python train.py --n_layer=8 --d_model=224 --n_experts=64 --d_shared_expert=0 --activation="swiglu" --router_score="softmax" --balance_loss=0.0109 --balance_bias=false --lr_router=0.000613 --lr=0.00085 --batch_tokens=[65536, 131072, 262144] --steps=4467
Below are experts of layer 4 (counted from 0) of a mixture-of-experts language model. Rows are named router (the router's row for the expert), down (a neuron's output weights, with its number) and show model dimensions 0-223. Each number is 128 + 32 x the weight over its row's rms, rounded and kept within 0 to 255. Numbers have three digits each.
Before each expert's rows: a language model's description of what the expert responds to. This comes from a sample of Wikipedia text that the model never trained on.

# expert 25
Standalone one- or two-digit numbers in tables, dates, scores and rankings, e.g. 10 in a table cell, 17 November, 2–2.
router:131143158118115112089152083121181120112120117132132126129138133090092149091070114130117083116182070117210110173094109198124164103139110093157116203145157096099145125127112092144137098164135152139151140176145149122147098107124132149089117105125137198080028135122146126082133107136099059117096128118096142099146125105141091128148143149177173130165142115122133158072115127133077113148024092138109106188125132135148135073108180122127101155144135118095130132083096080128152141072049154114111101140165111159139129143111142066145087255164137087131111095195116170102138099096141153127083129062144171126108174109139088138199127136099145153123100174103116137146131114153173112125139
down0:082075147120061217107146111134100159163115110144151107158161066097087147143160092124167123109134114187162118175168082154152171126105144203164112157098117210079074108104214109105166112157148091087182180156137126172099136108085123143153121144117157159120145097172136109152178192079109147122132088149175069064098121150130158109130079144174123154080134175168115144126146148137116127131159128163171110105132135091114074091145030128092146133142120117128119164176111124094079115086184144150134168067144122141176117125180115122116130092124149094107164117108114128178126143117151141166126158141128129122149136135095181183090159156117135130149078147178128142169201139118087131112143
down1:153125179118115115069091126126138200055136091128161130160043139192138148087183108015129119179176125162140124163154154193033146135130184118113087151124122100128103129156160132164121059150117124136104114064125149111078120130102133105160104174148138073061119104110126110140135090117092145159133140117039151160070107161180171153142161118152135147117106138165128175056103100148127123130146154115107149131114124149110162079149114141064064157140166101058146152130150136141066134104099127135163120152126101159087149081152160113132123095133117145077117129097147144155090139038131115134117114141121123144153127128097156108137147081151111107114149072085114182137170121123183133143139
down2:052125107104168057151161110087141107151071153184122148156144108120160133141153117123102168150216157076127157154164132155134112128200157077100136096101091077116130093121123104096205126131133183154108153085135099151120155093126154163093104136211120120134137083132128086160136161131101157159123148120140122158136118139140131150152157161119160120073084156027102179135112106181145096146146155139133121117154133139138114148180148176021169171099084206122159130198148148092145121146138181127148120125081163100138132141072098110140095136119137164126053109120156190175158142147152151145162112192175123142166118101138157090156093144132113170120142187107130136166138100093088124131111
down3:085099062130105134162115129162114143122135154121118137106136153157118134188164159084133101123122092139140126132101187202161135170123169160145148086140150118140169102152096156162153078061172164083130175116116163100128177164105115098130124063151086153141064092129151122123101134085212176144108130171086125057099147109095080141095058099133120168105146123111073144112162148094138108092112112148100118087103162168121136091075130107091118175140127014126161152155119125129117108180208143172152128087147159129086130109134103059166145167184148146147102114123114115125146112154141134127140160120167153106149167155197110153099153085089111193092112095092131053135142148184085142121123
down4:127153140101072155093114102070158149144062127162139114145182148136142170109171089129134146103121112155132135109169114092149045141176170147138132136179189140109159145146143151114136150076138119117084145123150098137110134114116153146028145131148115183026092144144131187108124062126158130116139115100139126121162189088125143136166139145131097104117161154057095080127080151201160100131165130165113106117165079131081122117081162102075064148075155172124071094131097164105119105145129145100176160155120141117108114116173083171084124146087085111081073137092155107140158160182103142152098099050137112125088105101097167131147203163146115119133106164085097123111124112178151104141169
down5:082134139110102157156205146101139146132071135085135146176124132152073131143120095159107123048117112119117190079145182095092040189083156101123150175105139112139141109096112133127117144154082107093129184090126147134074162077127109164143173087084189096169103105120140110058114148132133115130135116144133166150060117141122115101110175125131111152070169157129168112110123059108089172165125133107083064122147146109162098140160153130195140117163137114095175153124144054135138152124149112128111174118107129181131179100133089122178151157122119134131092155109166149087163131096174090167178137139150135122196170194140095091121150126116098121140155077188154132189122099091154168161185

# expert 34
Pipe characters between cells in Wikipedia tables, mostly right after a name, team or place, plus occasional semicolons.
router:142145173131155118121124086139204095102158102119150125161107139106093121083118106173101067102160107136207110150112088194149159106175091113104102133157177111117169117136078117095148127132163157151115133154166188119147097127109201125094121104145085151076044164110146130090077136125087041072078112148118160074109100151118094121117153147193172116196112105104105163092151187118119145141103116123105142172117116134152103073093127101119060169133123162116160124123117093117117132080127140130113132124194134123093134142127174124136068255123152117151097076151103135122123087073146103084086120121080127143103183141142094123139144121116145139116120128127124130105139103127142083128126
down0:141137152068123103133075127156116100126072106139103153130118156151153115108129067147129187160084125130188122136118198133142126137170123121116160128157164177116165133155166099136117174121178124181107167102114121109108168111100133062093186127109110079123163130120119124085171127143110110105110175133060090217121126184125107156165087115191140116163083126133146123098121146121116148184178138145184152167193136136134121121099147129137120140073099147095102107113044121114058096092167113090159139133085125189151121115073106160063116097137056103138140154100140183079096099080129134178171153164093151145128141100167156192046127107128146095143157108142172116060111094098103095143108
down1:168060076121085129134130108137161167101119060144156072213166125122127112176119191127063171132155080150117115113147104133130141145145088113129082128130132077161190118088121123088121110096086078095124149194192132183125065106136182122138122150135085228161120126144171131159072171157126154107145151140126092169198109102147125129193136180138141132072170131096114114133120131113183082119154060105094114094122116110167133134165169133092141179118120100141124101177105142157140131063085153136148210082144164096110087115147127089129112111122102091184166157108200115165103078127113126164113116123134118133139132113141172107151169148118077142135104125170129145124131182106105170105158
down2:046118164110082146148117145079138158117127134117147101116054138083105154106178120132119166139162110176145146122136109105197109112095117131042119124160145140083097179102154143186148091112123045074166088122087175164131127101180140138106142131158137107157163110081126107100096135131137168148113088146102110101084095111145109070137128104116135143128106140072165171112172168107145137133126177118102135121068133144128155116068137137098055166172121110064168119113070149180145144170175145099179148132141168099131101125160114160090152190137107155103112117122138109117101045140101089181159159102096149104165150111126036183135119140167092140136086129173098148110086193189137103108159
down3:150139192145162099126107108163168116136107167146125140120095131152134142128223131124189140157159101084131138096152152099121143137167146108169097141108090109138136120196123116063128146092116104135105125117101142158082129126108106158159140143152194184149138146062176180127136153185153177118151131170177101112155135118153100116162142136155144110109179069117105107104138168130142210144180135099169113063093125110110143134117103110188140177178100089148128233156082134188146139066145120163084105142119118088119076109093093110135139127111210056112194121101143111138159109106129110184112153173169127148169126119137157167071066116142113117160095084090169059128121122155131138144086
down4:112112101104145176139161093152182158166148151147148166147150139134134133160159109133052114086137073130094146139101117124174123140214109153103178124156193145074115119213211115115126189156134097082097125151078050112131212135185162138207098087153153144106094117132126125095104152155140129081140113076172102112122133151127162113163106110150107149065107098123106115095126128109104119143154167157184151077143141174084147126130150130098132160153122060142090153103173100149094122170152096124160110118144093172141091116117110097097191161086124169103099089089182171119129180130086158093132147131181112102090118144168183147081128140100203111136110125122138170145114177137092100125131
down5:095130108146115157161146134194104124125130131109102082145121126099148155153140132117085100150189129160138073170100115131105166178183092129160125162116128138107153157111129101160115147185134062112130119157145133081205096150133214135134115095159134199122179124135155146149126093217120118109138029072128119125130092118113180084146126111137157105091096122180131127151161091095159137130095137123166160166151112175167123123106133169131145142087099080141177129226120137088118066093108173116136104142095135096167122135098156092094128051177087115140156126090169085134187051164142147141101143140118130150114126145132103118182146133119163078068092158105071085081187157135133118173133

# expert 0
Pipe separators and semicolons between numbers in sports and election tables, plus month names in dates like October 11.
router:112160174127147123090153111133193055104120127112150126120114137077105112085136107167143114133162073123169080143103097142126159112209102054128128135104123114139143124152078081126101155134142155128143175172145208081113067105087142124110101123174108174049039118119146151096115136132103099085088135102121098080135095118140095138122159198150174104155117115087066133086143157141067166114080077166115166169117127152151140122077132096112069171090148150107130104109099103121156131126104203122164104107200138126118157144146177124104122226133128097138138072154093110108118102079126084063074112086107145151073117123128076131163160114122175139125098123126140129134126112146114063137110
down0:192114145162133143120101094193084136141126131157130089185173174225142118108101088184145161115178142118121161169139141089140160124138129111121142085152129123128115092092127111165135120122135125143117080072146110141148059134130110092133166087137056123100108139179078173108136093171099171128127129235132170113103103106096101061120108127131167124109105152117135122127109078060082128135085128118119126192162151094151108185092119076134149190112082130117082183142074057134134120135095063167113167086134148167178117121148115110176148155152139126125061129109141153152187125102115160172155133123078131102145149096117153107114176123151110125156128119082106136189164094141103194082083
down1:170184090179160127167144190109106174166111118141133113090095154116085165081134131138172088191114106164119129147124145142117124143069179115104205133095092138113138167113124116146148107147184155148121081190116163140089074123137147083106078112157133109127120148110076122081141123146071073104169176090139136140137108116120183159144132089100146085122124128115155124146094149121108131110074118117173102145096174140168151090191135131057092121109090137127145146182072155111178091138130127130116112179130143077185121090179090134141140115140182131166133094143125120071160080119123221125127110123140114154111109153068128159137140114092115137151057120065115152072196106050118209111116
down2:151163128152166121152061194133129180140147203168161115125152131122131161118211128125115154095137116079094126143154130172088131097089137092079176143161088154115134182103141139102160155159125086098142156114136192150176127082145139130135127100167103133185173106118076146082156197123107092065112123103121176107169099136140149119104113041036071049104136107122112080140086153090116160099078132128201137101134153125152141102201124131103166110075150149152128152188094150153147131099086134125160110158144130101158114098180166153132131132099117132115171138157129106062125154120140107123113099115084188117168129193129123117175134124044121158136165141111082120168112111140092141097124
down3:139160132140097150166157154186140172124127135141075110171119083137134145141126159118099129075128042155056147135081109105083111091209087117139123082152173135126153137121150083116075191139136215135134170138130092103144112060129107075140119115155113085089115190117128199139146141104153179109141135093161084158164126145162112086134140071141081136115066133139108099070146156117183137129164106160134076167104146110113149159101149082204107133104121099158104136115175116047177115149118135156146165150147130108142139175104130126139126139165195158114126136118125166081158191109122129087145177099169152159172173158125142164141153064114150174162065100100115144174134151124131086086153
down4:095194159136182116134139118112103101134168114127169138153129123111108075059085125120176105073147152166106127084155097080119206107148124178076121125157109123130161131124137147105162134161165147162156122098133065137117120090178124105144144090133072032185128127151103157127148133161113143101172180087148149103118124144144065147084119072157109129137106136066156103122074173112123136142081125131083072143102094138097121113151061167133079163171106066088125073183188118161089136092189103141162171169147116139087097061131110100115133128115145111082101130137108146138098161123104130096176166159103115144046139181150166153127146130140135169157116158136059186145146127191158143142114
down5:143138124128121077171115108142114099147205121174093149136126136105116174122138096124125132106156109127089117061077078147154129149198146151122131148096107153135122102132113101139145130136148062158100158136139094120135113157150137101137166125139137122174132144133155186076046131122120150178040102110111130041080092139129120090105073139140163082143118161118134104111083117105115108167072104090155144153169128129081105058096150098125106109112155155097142134126116159137061124178143133123092031126086165143111161177037088139083120118058086111152087108143119075037144140112093171091163181114147090160147146150122147139111177121135130171114097152112122140179127139060193124130089

# expert 47
Lone lowercase letters or tiny pieces starting a word after a slash, parenthesis or quote, as in IPA transcriptions, math, URLs and disambiguators.
router:077169152118082158086165086133155097124104098120075104110102089083109118127095081119158123120168081107163085164126093199122124100162095136120138134102149128149143109149102083138133131113154142198138160188187205140108121068113164141094115074131089179116095122098112122140070125142082101089090108129136140085176138136121085102124156184175142125154114125087100150106124211123084148157096088134138097185142083141177098108085179130084093158108100110097103103109056071126122115107034138096154095122195123137129189154151129039115130195171155094166086123151119141093127107103150153070129123069095119111092153108104104144152123143130159160123097155137093124137145150118166085120122
down0:154146070145113125110145102140113164112145100107161110056172153117091112152100121158104111090127113170117148149126089110123089082157154142148084161080153122134089135057143097073186138125151124124177135113143154136142113152120155162102182098157150075095117097103177141179085163156181136132122172141085133144162141157030159166133104108115115148138104118075111139135116116138179079156127180140123113049156137104161075149086099126165149157130121184072159119148130095107109108132130201078108104159095136101164191146131075163144133061193158098136139082139109100122154087116134080180105158149176099151093135115116131106098109126072171177092135111115099103162117122030188150139191
down1:118089161104152172117121143100076122140148069201149123124162158126142143115099200136103140062170167136080136091122150196143150134092145200144105089174132149141147133107195154140115121052100160145103115185157112162062178163146129121134125238128123133133120131141136099128129135097109099143143143093138127150159140101165130134123163150117114178129189138122134181166141134119161123175141132040098094086151197105133161113059160083135131099112195068087155178115148121214112117104096091166176107109177183167128170099097136139147072107150107155121135076145109118131128092104135150141097139144118136099150164123115123093099158116163093096176141086087128098113158180132167143108166
down2:118121161079179129129137082161101121109086101102134113141150112169117101139140116061168089156072087116110143111108080124094130080138135168115124148129128121085176122076105118143085120129135119115097110159145136110143128144205132126162107118160164118122120117117168227155114167123172167107138090203087207126125092147097122135176100130123116108075161112148135073187085186106116121137160115163145124120135078117138179122123126088134133176127161086160137127044143122116070138129043115144185125120108159131139105081080115181167209146103132077122106159161112191120158095130015172080124159096131129100129148142198161148136072126106133068113155125125134083152101149125113138158152
down3:186137064107109123126131090082135144120127107122164167162150075151100081103112131150152101159027102119184119131166093106185102190194158111111136145127159133110095182081186146131193068140098162079208161121102081105088195025151112138162151155144143110106136193147129103128141120107153120091165131066135129119144157103152157165159094145182138119159125101102174096112153142125140101076070103154092167100109167201098184138170112082130078174184102127093146148144100075146083106125120116108138125174108124141123160119103114112127156096143102121133136085156113147152143126117054114151073136128135164105116124155094127128135112129105090127090139146134122161135108116127174169199129
down4:204108109112118118128177121177128153166147129129199142091115081143153057105145148150121133141154149119107068102149076139142182164137169099160100094166158132084141175125111113157141120114143168064098214168143135134130075116142144146119154149135178073140142159144124109145109134137128137115182156126156104139109146058153152045111122169194154116120139107124117158131127102126127109146126102231065130112142146132148086103079092092068138162167105155047138105151117120167127094095114117114184118146126113078177118190076175130129076133130127178117108160115112179130147131120188125098131146071124060121134163091190101108125131056131141096156149186131131086154132096057122125115101
down5:090132151106152172131165124145118105123132106154170126179128191093130145126122133143089109073115145140141114121089175113182104112145046083163130121238140039094132157204148119093165109159118112118144091111126099116111107125122144128139131140166095189130144146115163087146117132127137138110130127139149080132141107097132141086132086118117096133074068083118144140185139121065171146107125129189166101205106151117162107167102098174088143135056149142155173114118112156092178140094161089161131179133132128093210112103156186093118056144078187138153123201146147188118121114113129164184140165090162137088133105147167134130076129098147099139125115121129114138170167116086059153128169

# expert 6
The "19" of years and dates, score digits in tables, and institution or place words like University, Stadium, Birmingham, born.
router:097117161103178114099145114131185094099116120166148114151113124070093167096066118129084088092168074123181075148095111175122166108167085088144103171167154096104148133143100095111150135119159160168118157172171177089151099103076160131099137095162090167089086155106145118076085125126076098076078145154089123094115119114139100091140165176173163125158156146088086168097130154106091155157084068136096158169117098114174162085100177096105086166135130103074135084092111081140174130101081160130147108136161133158109165157136174086154096152103149075181071097167102163103169098071122106100082136085110165126086182178158091132172145148115162162105098159108146130128140095132166099122120
down0:155123080171109091131137140102164107110081144150152152140103128104101180129123219193092139127113160122119184124161135151108145135146154122107161102168060141143143075180145152178073139085113158137141137140119067179130121111140143122139111055122102129126129148151130142137116083123142096079103112087183057128111098111070135137164111123150106114094159080115091133113137044113127080134093079183190058091137171052079184114143122063161164093101139128151089100164140128173166162109134127097109088082115198098116129101141095125168110157165110145127153070135169153154132161201151095190105162127177117133086121123147175101166143180146137147096082148142152141090125143112093149092113
down1:088164129086069124136070167108140095145181126147120085142191075154161142153159164096093110163067147186152142121138144135146135175097138103045096100102156148068148114091131113147141069104118077207117120110175078136135114150101143118137084206127193164129145086118085139102150101076125173121118072104134139157156127128124086140103114110107068126161186175107122133143150065132132100140070186117125148123151110138127102138138125157132110146105171123153127203112151162132195079098082158149112150107088090151125123141087148140055152137099089131171082139103116128132123133075188154151091146136117149107071225143122165098133103149085153158119146119148159190121162122148085158152135
down2:118065095126081176148143124138123077129078131185129142103136205105095078114121090061134100113138132090126123088138143087119198108128134110105192107099105055141125183108139109130164140121086099150115097182138163127127137139143118137085089159125131088124089098120128169181144136143092156175138113111119144096165125113111110153135148128094118109146142050142072135079160166146149098141102094189128158122134136136113079114103085094108255144147104160137110105160157146104114095122129121069100146102126124113159119140133166093146147142102168124180134128166101175108151114181116133196134109114069101073191181125157111122136094096187159114062094146147170169126122057157191147135131
down3:199140090141099152151136077099097182132124104113149131069093143157157156092122111188164153148139157168155091117107148124105157065111055143134085124130145110126157183109098083096113120112137080140109102134134113139060123084068124087146091155172174100139104119189097055162197146144140127141124129142117126147115109121130140145113167138144065175089146111090079200109118139146072119153184148139136137148116142181139075169139131137113152117194126118122127113163153072137062124089111162128111178042164149125094092153144115185057121078127114160131112149128099115110147148150073141175155195133245146174083126145125109154126195143115114118113128075146151134109129103119119162127122
down4:053153138142154117109108103129127163114195074105121114107081082133122083111135102073139135130086119153089113090211122149150141115136109134152151158072172116095114099143131077118118103142105151136133128130094129145184121183190083123151102101155091180166127099079120123165090119161183123120090063084079164111139117108156101097187150112098156087146170152222105106143163129087104122137137159080124173146148117130116161171100152109160141127086136103131138122087098081160049098160163138188092149091125107099191114176101159173129149103143166103099105143110097103163154132132096093125143210111132118153095121088113227119165113138185134089145110095156123148078166128098065170116140
down5:102143205197135087155129137097116223149152082104078179110151116151112099105155134120113131112152094136150120164116146114138161086096180169097120128092115129080169128188136171168158094161102167152130140119113122162104150095151144068140095123104070125171098128140140117171138120156129054129152175079136132132135100148113071200087159112110154125133137105156124121134029102132053134061112050149092108136133126087117155152130178086146084162166149109111101116096157157155142113199197131133113125119157117130018135114166110122126114132098144108127108123108167122156146144191126125147139110096108131127066141084139117176178107143077113122097088092163134126105066114129165178132081

# expert 46
Past-tense event verbs and particles in biographies and plots, such as won, took, left, moved, received, and up in "end up".
router:151150154090174134114173109116133074125130148146143109114118138132072141142105116123143139088165097139162101160136101146115128115214078035144149187175146121110140137138127131097140092131101133163126141199189134080110039115098186119055155120194068172071094134102167103127104142115077057104095153106095165100109150132140117140149125167152163133151122169090134133106103148092132128156080089111125116132145136108155126111077178102103064163145120119136138085092097067112186142113108173153172112157180107140109172144123133027129088165127114085139140126159125123133135116090117161064090131000090162150101180161109093117149135154127154143105120127134106113126126103132145106095108
down0:135140118149121145131094160132109068137191124130162075137173147110076106162125145128130108111202146060142148095072153160184172154135099162160157059166147120155098137119132152158077097131133105151138095121106106138140126107152102088117151124169100185067183144119102089076097064176080110114131164164136119158111110169159133115104121148085140157057115104085149122132191103158112191138114112162159107102069135125167128116090122110145151112089153084124171177109166130207184085131124084137124156051156174145178071172133128123195072153143102079105140155086136123142135188116119061147145167133108147091117174147111128116084130109184155148116105110090139151165085108108136156160077
down1:150129167121095101111060115144144167152157142162071175121089149103111154150136137128135112143175117124114153088079135164099085124104157102119139096125107141156149146167093100084136143054163143143135180126129122168148160195175075169130094171013063186142141109082080150150186105155113156221131083100132118122148175089121116162198141145159095133150128129115117168109129164078089178124110132112103127157082112154134131097152175154164127127103133176124120130140113125139116109088121092103138120126131153135141084167062113135094094249082128120093103115137220107096084168127137127099161114132120116096148094089100149124155112125089064135124142089089125146098120117127183072139141
down2:109099153111068116103099119159137124116139098095122150161184136098157146121115154132091114135133082126114123148117065110107131144080116126127113127172172122119195128107090116137139082106129108211149099158070164152184129110198134141131110164116170213118171138135154113118120106177187125126128108100147161106126128076133111143132168094108128133245092138122099167074129073135118062130158166137108123134136163095120118128102150089166123140125147178082105098071132093082143095065162099118132113015109117126138115106138144135155148122127213146129133139184093220102156160132081128061135152108113097130126142140152122130129165136214071152154119136112152131190141077128171104085116
down3:187096091140186106113118136110158131204138176101127140138169124106129073119119125181086139175133119111103137137143161096094097095148092131169195110136148159067146095130084159151104108149154112107101104133128119165110150121088113157164098174140063075176102103094132111107150177174139097133175120147147120103166130168148102154046067130174166101148150110206105112134140144151108105089137115151123143118189102159130146192142127188126102113146099115161058149203100113098136111108134160163174131081157114065145104091168078117131147095034107125153129172109127121206128168150144141066117099156173157166148155130155065123142142114140146144097156135161160166090116082129108123206112
down4:141143158159183124136133147135068118087127216157086125136147148136164134064120137119106095137128074122198145062095083182126161161143156142076100093114131069119121177158117134137151140111141138140115128105132142072115114172116137127114129103159120188136149153121062157113142090067159139140103186105225200115139153174126116164133121155165138133143114128174122183102134095115111155186096152083156169155139065194150105166188042128132109135130204151149163129160164127112116081069110132101197112070163100124107071147179155118138129153094113131121143131105150127104106096189114137113143119083156123126112080109132115198117177120130113124086155113128134120111197103128161140069138
down5:103103093119131152099149101179139135132104073127049140142192198125142129180117164131127121144125086170104128160085184142086117154130167179172146193119109121199116107123162089119140140148074139147127152096176112152130091126154098120144207089119085124122166132096146137129155118102087194146138130112103117150163184146088103119162120102141089103168102064076148154131146076163161131158131108133146094151080093111072109128078137114157163122107121141111134121067119145163169164158095173047074106099156147081181143138181146114090141132138177091078166084091112114130143181169157161141138128114186091125140153160113141133073130135208152107149133169138151175078141060072157145134105

# expert 42
Sentence-final period with blank line, and == / === heading markers ending or opening section titles, e.g. title., ==Friendlies==.
router:130109169130105136125138086141145091140113114154152126114106142129101107116124139159109083129181077118209139131123122184097152124155052111135118116144159105106195140132059085115152119157148151152125158165173181110079104103124151121084165110192122181100056170141128154156111103094056110094063138124134129094119153088130087141185159153183182147191134115098107143066148205149137121112119077136080151172119100110186141087092149066122057116146113146097150092119079112102143129064088158110133132150170119112110157117131144101133107157149154072169081141161115141112125057125157090085091104084104130106125161147139134164189197170101202126121094144137141131104151108164142088100092
down0:079137145121171137121125103117154143191103128161188128079132099147142169130216102087176174098152096147089136173212081165110177138106130150093111149123159138144141123096111136158066142171154142081142131156113064159134142165120170084142136105127181109119143172191114101151159151160081169130106081110124146071112185068107123140095147140192105129153102104080152126121228105146120112117129140113152113083142168065067099101103114127171127116151149052074078124138098139104076101139019122155120149130163126101095076113132125100172134150094185145146082099126123136144159140100077133116160107156098119115154158147110119104137106159117090080101113116133180120091083156106100117149128
down1:127154074121140161094139051103162126115111155102175149036113110162118166109087169130115149080111163118112147107083113101148143153161125161132108120158112102149100190211105141199073106133123190096171122201144148112161171066132160173135168108057150136158131154092148165114161148107095061147089104136157094145150155126072101080067160165101114126160172116125158090124106193122115124124135118166129137162129130116129133144041130127116137166141107135202154138139132160096113158140133105074141147150117134104082138118115104105122132196161113131083146110155125186133113070070140163145159155100135070126130077168119143117182103081135165102074113156132103166093170104109159144058126
down2:139130117108150149099126131089162094125120179146087058086142167122155132167112147068170089097167117118144162109185158142141114146113170144053159142114160191136083154146120115156119130113081164185117122078084162122105162113126085140155127085182151151126126060146130168104125065210123158126143132106114102110116170144123124140127105112113125193136149084110187139037146149129088121133135188115139094191111146166124150126124131161116085117165104116112171141181161100114099089099059115172163116161147066114084123138145172094156086107079124154126114106143131117130125154109131191199096161101130107106106132138148078151094054245119140074135153125156092176098126151117111150155097
down3:139163052128178096096129158083116133109130151126092131142019124094111133109154099131090146137091112139186173132078165213117134138117096128102113155191129130088102081146181138072173116126146148113077066148105209112087139105144140075143113122176123142122126080102155098138133194076071127105112104125091163079160096119120074087116103070071137137135133103150134115131106111123174134105150171138114161160101113093107113103115144192137126140143219137110112094164083110111130141150123149152160068075126174182113102122090107148151123111162140100078105091094184102121122163130117160162126130124134095150150163105150121188144155093181080165129125157113115141094130168052076165153152
down4:155202114168168134097121167083120193087088125152109096166096160114120095131143116090179105137081067098046114190116128125053025077107096117133114153128089108126163074074138129146113131150165126107184115203161177125063077080077139159126124182102121117141110167158125141104142147124134118132128092138162153078107093144084095141076104173046130124138113119149197105118108145126079157136118110124098103099168138164083077131138122139144122116129162128094163181108170120126134053157094164119139142078141070148168168109141139146123106097158143124117145151116155067201146149097129088134195162136124127130102126136119120107134102150122092153147127106067106121072131176144109112130132
down5:099143121134202166165179129187133115129091144097159168173139101052114121109098083123102091162152124097156152115091105119121093105134163182095111101140177120154147122172158185100097130114095136106088154108052169106144117080141160124133079130131116161121127163135163115211130146115119131152137115091129161142069161114126153145111087167074117130162104158129120176119184202087136156113100128157081174162125104135112116140086152120105118082181122171161142185150118083084093105120069093098105118164188092124108169125116117073119133098131139149134165150050095101108156123079187061130146113139150156174170140124159083154121140242137095132116095105082103178109100115154144155084157

# expert 48
Century pieces 19 and 18 starting years, plus decimal points, digits and invisible marks in geographic coordinates and large comma-separated numbers.
router:114134152127125141091130078148138094124114103127146123129117114079087111102087115117090101131157065117176118141105097177127154118176107079149131125142142103113163130151084113106140114123153148168160138177151160108145120114116167111129148093145101212102076143141136130071132112122085088078099116122103135011140094114107107098161150226202125132152140121116103136089136182115094140119063097132106105176094135130157141084075167115123108142168122093098124138088132082105168134106071154122155115138139152138105208138128138063140097255117186098161079108177116157142133077106138131107089131104133147090101131098148103158237112147118166177122125140125129140130132142166151078098097
down0:090105069083125154055171122105184150136106110150102099107182108126118111133163123167148083149112112161191144165203099147113137042101135090136136134091132141141131126173105144168111126143132166148160105119140083139143148116064102094099065098096133098106092091097132093121133094145144135126149182089130076099145022113113159129116123175127113166100120136113111121111207117158170167170179134105138201147165155110108129117138130170149092154117121146103120131103167163157117101095153143112150116175177161117185096051101138105158116120133155119153145128089126210144138133167068091086143133168169084181179101139194120122146151067125131130124073152159091130091089105158161132068170
down1:147134184123161090097164138121204167116111114139202129112120181092126154135143151170155135179146164141175115108118085125171101125115103149103188158076130155130165118139162164155094149169159137102116108134130055124088186078185117132073152089118111180174131127106122156119123172111117026167162137122179116163118138082093119124115138113124135144126151092164104154127133109161155113163099143146141098026099124161212077159162138094082128122132160087154164061179120154177139125131147023128115090135117155146126156128134119126121084109157070147138117086099176171123057114095117093154157127141147155148109126135186159136168132147137146132203111095080154129141106165155166117107106
down2:096174144154121123078155114088155122143176088119153109130130117097105110071141096111131114204117157115100107097106134126141127051124155103135069158134122083113147098194111142151125139180091073136103049105141066126102141159093097050020111148189203155174171093130132098105175105179173113098149103136158117125096158118155122130121161110158151147147075157146115123180153116054154074118151135117148153134107146153118115085132167104172137109128100123057110122090125185089120089123119096155120177102120127110107119080073117131162100080139219109103103096134150142089135165077114158142131130127083161110089163161115147110158120096161135095121125038130146153163082112094115146117144
down3:173151098170110163116096175168102105165087141121127176111116094117142167102139107099098080157093166149080139094134218088117151113141070134114121092130140123109174086137145166074111124123047118134123109139128154122143086095192093159210116108177084101161162090133077100072144115155092188104153096083129136090129163132147109145000168120136091105138145121092175135137103160091161138163146141105155102091136095119166166151128091172062100106093161154140145124158162155124129161068203137108123090192141108129146098152140107106088119106120151126106115136125126090141142147096114145139206140124079160155107153108148124124170129101133120094174098143119088134188134128126187103114146
down4:119079103140185114147132091099138098223127154122144085132063153119094150061089093079124056111124132084177189163141203098095154159131148154094101204133118102108130110141182180117135113163098098160103137164154104083095134127123146128093145152138134204105128161082160102136133122102135136160164111187137111134090134085171142167140154118056108128047164172120117125120110145127122147134135094185160120147080154149124105096159159121104200122164125129148179149131113151102102155138159141151127164125104130126166080066182106145123119137088167111131135134116132167141161091114064145103072123153204112170101116125099144125137207139145150099141121136101084051119137114210135111138169
down5:081151109144168119052135088124193150135124092134130116167150073142140181149119156174096072125118078138124081164119152148108159136118161113111075139151094139117167123134091143091154128101178100153079113116089149150218122105135123084098169172122129099161124195138123112076102136142166150204147174110134106098109166102093145111133155098092119195081101154140141132105127150172086127115143109129079094113119151142081176124100070137107160145124052173184122118121063163162146099084109124148112088131095140126109112119089134139139197116123155161172127100087065114113077108173065140161136150170152136102128139138125180172101179141122109173249128172096103149125109102138167148104101